Experts of a small language model: 64 experts in each of 8 layers.
Below are experts of layer 3 (counted from 0) of a mixture-of-experts language model. Rows are named router (the router's row for the expert), gate (a neuron's input weights, with its number), up (a neuron's input weights, with its number) and show model dimensions 0-127. Each number is 500 + 25 x the weight over its row's rms, rounded and kept within 0 to 999. Numbers have three digits each.
After each expert's rows: "mostly gets" lists some tokens that are sent to it at least half of the time. This comes from a sample of Wikipedia text that the model never trained on.

# expert 59
router:460480480516552507499502482494556551515528522504518476434505503472492495504522523495481540500503530460468472532489513499513479472489485514561490545494467492514469481547521490500541523465474518510526451487552481533504492495495473473505501509459469494518501502498490461483531501476508509529505510490490508529480507505484531499498482492517528511447478487533449482461506487537515463515472
gate0:484483513470512537506497478516469503464513530472529467532501485517507498518523466468496489488508529494497488477472470490466516531494500464451488517488520484526497459505517519534519516456489525520536503513503536490479521505482496523501489427509464540487522506485490486494466477501502559540489558527526484538526480475463496464516510500487488539472510530503511537498513471509540499471426
up0:464463540461498462520482510528505509506553511482499498500502483490482557498510473518503528489490518498510475478492475490442498514518506463455531479484524518540479479488513499515498474464462552473548520518491450486480505485495492483475505439506478477483500504511510495498511495504504559500510532499450480523531502449487438463537493502498494507492495538501493502557512462479515495501469
mostly gets: " Bishop", " Queen", " Justice", " Rena", " priest", " Duke"

# expert 17
router:481483473499505491484500548512537548482488505478487477451517498463466519529477549488495534479543535477462500493513478488475503474514516544548541531502498481500495509500508463551562538476496479504517460464527511519499476489496496490519498490444517512495502496488510507475513511519499522521531468527477487515458531486540483505505474497543537528497523513520462472503519510499567475509501
gate0:477479534487511502476486514541475505483502516530526452476462474520507465478488487502494500473501499559498472494490496519528479453529536533476508530492522511456449524482497493479534510485508543535531518520545473494518515541479536517468538526521514469485492524460517517471497536542508504483511520472477537473494525459458479503510493495494537472463521515520532488481546476518494471486498
up0:506501479466506483486526487506472497541468494491510503557521506488470532483505508513470469473557541510468515494526539520456514526478450479501504495521504497503533518517463492526501478529536507488538500489456529462478446506487499562534502507496510480504483484507457539534475462508507487520495494511524514531524486523530510584469520525478473481485504498489501486503464510519500541512484
mostly gets: "aux", "uru", "ń", " LINEAR"

# expert 5
router:507505496458536516468508508493497531496485533525523465440502467472473508501495520514480520482546544456470483525516490500492534507500488539515504528497493475488487462525504489533536526493507499530515462479554517511477475519482489504502496521420542480551463509498486526481482473463516523522534507508490497515521547488501488512475472518498518541492523486544474504495511502510570506523485
gate0:508498500506519483500518540525510494500497485507514568471502529509517500484514514507499527466468510478485499516501528491502495474537514489541494501481498526473545481529531517488538473471482478519483506510490464503527451537483499442456484523517491468489500544494516526516504511487499475533454528504566482485461486442555529472503507494532480518467512463493515546494508450489476455496500
up0:489459568511536472465515503458489475439508518534464505473475475489553549544503493486523509492488490519517442489476472523524505486519468500508483494510513508532500479483500484531509472474484512509513497529524496496536516551500499468472483501496523455516509546493558502519494485456516448533491492494517509473506501490500538454538535519509501521482502492477501517522525475507468480529497
mostly gets: " meters", " tree", " Clade", " gene", " rock", " feet"

# expert 11
router:455494494469523512488496491474531514539459511480514485447520466477480512486462542493495537517514557475471511494510544506458499482494513538531548541480491495477474483510489523504531504506498503563532477520540510514512469503483481478488459518454518524518503486483494517509527487518493491526536479529501455513500507496558527522490473499548507531500534515541453469500474500523523505500498
gate0:496467527479535479496517534480506507515485479530527501517511483468508513507497531469507503485502452473426491506545475462507481478512440494493492499501464494483537499511492518509524520516477487464486461537463461522492523482526502487467520496501530528534507492498460468434498518473475441504512518491510488506510491494524471501511470465504577498515522470489445544492483512491502487497509
up0:521506510496517486493491499577504488507491506478515549451520479550519509503474496486540495497497551531517502484510507490484484506518529523496488500513475507510514479518503492521455502501472496494538549506502471551447513494485526535476529479524474491483545547488531451504532476480506497504475526468487546504471491570534476489463527510457509495493490477502490466504514502458483544518495
mostly gets: "On", " Ref", "atrical", " Saturday", " ref", " Week"

# expert 10
router:466485481465523514470501524518539539477491501529524462454512487485488527517471493510479499483530549454476478512528479472512534499480532521539500565473497474479469465530503525509521506492498513530523445473535525531531493481464466495496482533411523495542480498503503505491503493486486513522523497512477509502523522494490530504496468519520510520511506513546455516495472517483528487518497
gate0:506468524516538464418505525522463492491497491532521506488500475506503530454504477497518516497496519499481478496467512478507491513454520532533533550538526495477445513496472498522547473507486512510529502517532468502469492520514473491496513526463490497510509522543522536489504487508464474487484498486475506489492501506531498507496466476529508535505469584516554531531468491505503522524469
up0:533512494505501505486487517491453503489470480541449478488476473503503501469507563519522470456510510458498462492467488506503501463452537495518498506496535520498504480477486513501525520512504474529549517475522506472502501509492496523494505499516481524536449508471559504483489489473458472523527546521465537505481535512457505485507527461511478526514484503503432474522514513511564505502484
mostly gets: " Animalia", " Phylum", " Coordinates", " Species", " Description", " classification"

# expert 52
router:492469443488516491498533541476525518508477514489502495471512513475476484520505541477480526492507538516460495536532493494517488503491507508533511579487438484493484481539531520526521490474460510541523473484536497521486471518463498495501478508451475485494476502506485472475505529490502495555535515522477511525490531496476494525497466509537542516508514502521453486560483506510553501510482
gate0:518507518542491477465526490503480522502475480495561500473455439487499470524502531526464486526483515523523485467493532508479500482494534506520471504492450529468484512520523524506457472469503512511508474506496529533524484512490463522547509455505497480498488488453526492464483484498524443481466479527454518520473510452511492470480486493468550533505485520496500519517513497549474518504526
up0:538498518528498468482525545497536491541528494455536507486504498500486556494447493479488523523496524488497482529506493550488499427491523530465546516477484493519502502521530500518451481499501483509532509542481474535478486490516486477482512472510527494468508473510521484494529466518499466511473449538491516483478532555488454451510498460506472466491481512509485520517521491496493523501530
mostly gets: " pm", " ago", " Che", " century", " Wy", " Limited"

# expert 37
router:484485490501534521503521515493514546548510530486516499449502515481483478497511519494497503507518522498416514509498538526509485465554509558537494557474485493499507499494521477551554478470472512531497466519536499528469508531494509468496494470489496500511473505527486501484506496473498518522514499497479514541471507502501489497492491522499549552492516488540482453440513478518548506511486
gate0:548497508475500508506501507537524507527499488495525500515479500562492499535478509483540452481509493483463482507436508485541486554481536535500489533514506481524464504541490526495551512515522486462496488469544530524481554517523494491490481485497474514503487488525550520467500480492492532503511460539526518488492465504496525483539504532511501447456486465539508506525506524499466502498474
up0:475506497493487499468485520483490505474520459512493498505525492465491528492549500495501509518472496483489543502536489513464484475458477535491511495460491526515508502481491500516485450532512533513470509538451456538497495493484486454496504523496500472493541498452472528537517492505481462491485528494515511513533549511476455498474488490448480518541524524458508424503501559527523488498497
mostly gets: "\n   ", "\n     ", " sens", " adj", " varia", " viol"

# expert 27
router:476432475516542510513504521494515543483484528517529495442493508459497515523502542489474521515521524470455486506502535515501502512528500508561502514491428496482484488506530512498516492479494483513505447457557478494521524512449487479501510521438489481505451485519502511477513488498519501507516503545467487496506521508515524524502485522525546507456519498530471521489511483506551499496505
gate0:513511460460511550487501528520498489519590488492442481451522514495469527472529521504491537456503535522487533478495512534482544502457490491508498543486494488478491477478507493502505498510447526532513497502528501552467488488513534512496461475490489489505505510531493535521503497520529481496514496471487546491530510503542464436469521529492495478505480522536487494508495506515525514517484
up0:548513492554481502532526510560494454486559493447465512460454486513485509483503484495510522473498477480457525494461504473510550488497513507511468486514527500485519527517541470496463479517486526488519524517459480493491474465472491510519462476525509530481483506522479533498500502565531495512514511454460493502484484510527500448501524513478492514455496485498492535503500508505526540515508
mostly gets: " Votes", " %", " bl", " Chevrolet", " entitled"

# expert 43
router:477499470518516516484498546506540505543483494479479516470503496473474510504498556461478520536510530461468539486473506515505505504491531528560520540500496491511489455498514475525547528469499486525505464503538476530502508498486517474500487490487475521508470496504483500467506503468515508502544504535480482525486559534544508500525478527500524561506529488556447510500512501490536471534497
gate0:514480506523493513524534509510510514540462562483508490539537515485439528486481532511483558509485524461495486538503542502499474480481492467520498562495458446481529480495491502477523489521478488552515512494466511516460482498505511523504504460496461524487502535522496529505546490502498493469454508505513490526502486517476490502503490470502453534493504462511480510494515488517559498464530
up0:493491549494483514432477457462488519524514440536507523474452473471506524454535488498506492480472517532532525518483483500520477492512545530518527459520502527520496529482483475502469531533533515480523528505521551490513540514494517510544496487495506510504498498506492491523531464507500468524505464485494498449513534472520525498480516521465548496478471511487541489524517515484469503528483
mostly gets: " Majority", " nuclear", "phone", "wide", " Prix", " enemy"

# expert 6
router:455474473496540498472499517510523527516491472504518503463513482479487505493479525470497531500510540511470496505478529516513500509525505510522509567479493470495457465484491534511539516485479513536500463503570489543440510505461478484508500506461493455487485499503460484485500510492470517527527539520461529493530506490501499523493478536509524527498526484571470491493503500456548507537486
gate0:507517529503513482474484541468508506479497470540493519496534498472540485515507507524476476498524492511561510507549516488518493526531443511492489495483495561487494513523514554539529510488528497506534502484528528480517484509478495474486485529479536485513493516503490480460563472492554531507532499505518509527463517458502468509504513476530533501537515518482517499481510513516585509467497
up0:459523560531502493469502483494496488497522502521476503462447489473519498473531496499463479524503475485499488501472466498501463530519436485484522533496496548471495456487518520474468469486517486527503502527519504499516469537472488452501497505529511471513519520426488475474511511509522537515538505484527509480507457494490502551535466499527517478486503490479531516525540527539536527502504
mostly gets: " Pts", " Upload", " ESPN", " responsible", " 978", " available"

# expert 55
router:490457484463518496499504529495555561493532519507496490467499471478490512501502542485495542498520529486455491522502515514488475461521459566523509536478500485501486489487495497504547506472518488553496463487541511513476524559464541500492489478481497493501526491490486500509507523509476481514543482519476511508532517495489506483506467506516523527492511516568460463499520474538563500483497
gate0:486481537510538497486524462504495543516518505446510542484490482464455463498525505484483502481483521490478495508480481517580495498519516535500525532461522491500492528475505505487524437484503512480494491509497493543484479466434495537534460470474509498542469525437517532507468465508522514470507541508489508484521475480489495473527483485505534501526505494478523503487495517499508481481542
up0:509517513498534465514503493486498464502495479515517543451527476502509490490495482505512522533487520536477510451469539506499458451517492509516504509482533481507488503497513455491553444474510512498505483528477458499464503488448525572521463504514534458526471526476513523504495518487535517488500486474491528528492487497508445491500522492469478511496531469477541482466499477471538486493546
mostly gets: " few", " father", " prince", " pe", "List", " member"

# expert 19
router:496507448486510505500500528490526539529512501511479494432530528505475543520461554499484496480509512486463469517525489548508472481487518547547508538480499470504533498529513515496507503462499508512493457463532462528486470516465511516493498474443470522490472500497507470481516486493531499541540505516504491538514505495518495490500479540550531524497519550524447509498493485502536477511499
gate0:496545505470493529492481508534515495512495509518501487479541544479532432529496474503498475510506514486471507478501504521477539514521499527549507508521514508460505463516539507488499499537474523488502500505488473503488461504457453532531497498524507509491495495439530509479472524521525537512515482514485466517516479497537513510484472494491570494505484548510487439457528521505457535548512
up0:513488467544467476538520502484475474511494509470429498493491486485442495501507512482502519487522494535482499455479503477532516507475475511526550484524495513512516505497473512526536504472516471482501511527526536513558530475508499509497485506502455493533481509501460463503500574486482503481500494505496561468473472474484556513525539472497482513519538524494516519485475497479521459483530
mostly gets: "agen", " Angeles", " Columbia", "outh", " Tour", " Dakota"

# expert 3
router:432473503536522529462497505472522520522513490509522460482512476490477486506490541473489522532516546497475502515472492512492496499526491539544514545516494494506476448472499510506550509482476483521505482513569507539493494540503515476505521520457498450499490502488504529509498477491467480521524501547495490516494556501531529514502484520526506520467548490573482490501509491522533471518499
gate0:502515444477527496517522488461539515476475521498520488474508508490503459513487517520482487498455501491489437515456499519486521502492502498527521473508483482508569487513474527498514545517465504523482494497521496482514479495488479527504491521469466478515502481559477431509499490462526530488493463492441558512494468519513526503517492506589513488471510478489484484490515507486517511504529
up0:502518507502514472477493512549483470513510480473470540514484504506515509489514491500485506485554494480462530462537501521487500481529504525486463508482506538527459526531506486526488463489540515514509475545526505523494510521497530462443487479490525477543484545484497508500485498508496474468521527454555454452535493522521558492491520515452530534527507496484484510489531517491460465491486
mostly gets: " She", " Shan", "Mar", " La", " flu", " Dan"

# expert 32
router:480470483501519500491504462483508538529528492485532482458484503474480502494516562451514536514501527457471470503503536505515483464495499493548533551498498487502485508503535516501514514452469503526516456514573498543488481539463497488498496489430473498520483481505474490515535485483532477502526538493479464516507502525507505511496482514531508520456523482511445512496512499511516452483499
gate0:523505492517496519502473511523523521514503466489459465516504481504500498495434502498537524504481527498498528527531488481492498505495535527530495504479508490486477519474513508516472479493467529474460514477564463487508560509500477479513524483427482516496498515474537498456447530460491478503521521501535481459464493531541492491501506538526464487520531508515478534497551553503501500511477
up0:499464501511492486528510498486531507475562507510510509470510493507519470464421509502467482525511508511499502494460582522525462490526447449522514483470500513474490485492504472489490518511557508540509490492477525526494491478529471494537514504499484531542480524473459491502495520500553497472509476508467517475541463514481493493525526489482529485510477506503511482479522482501445466481498
mostly gets: "ington", " Vice", "ingham", " Beach", " Wilson", " Village"

# expert 35
router:451494481487520517480499539515537519506492488529523503453546511498501505492445553504497513511501534499486513492492519509488495495478496523565518538488499502452513474529505540499536489512482505524481461491560487547465482525473485503486481499468479478501478473476527510493496482503513491519536502532493494521529563522530500492477476530520517541505510538590476508500479475488504501517495
gate0:520500476495502498511495492501479528507502451498450500543465452498521498493472490485460505512488510474500512478455484541476489469527449510471496533520478519494497454451496445507515474491513473500472506524550473507508481499508519510522526525501507464503453497449515521499490529481528495503477444534512481476555492465495507479480514505471552534514487470489498505449520517496483487543527
up0:526480457506503488542486499515489533508524472530486523470523483537487558507489476519501499490496536495503504504466508478522515540504542499462529523496517494512456497524533473495508462491478471478516545457530529513538485476471487469496508476504513508464506539464516495500477503551500502469476516521483486513491515473473479454462527479423519450505497511506491531473509520459519469499540
mostly gets: " Pun", "Wh", "This", " Candidate", " cert", " unable"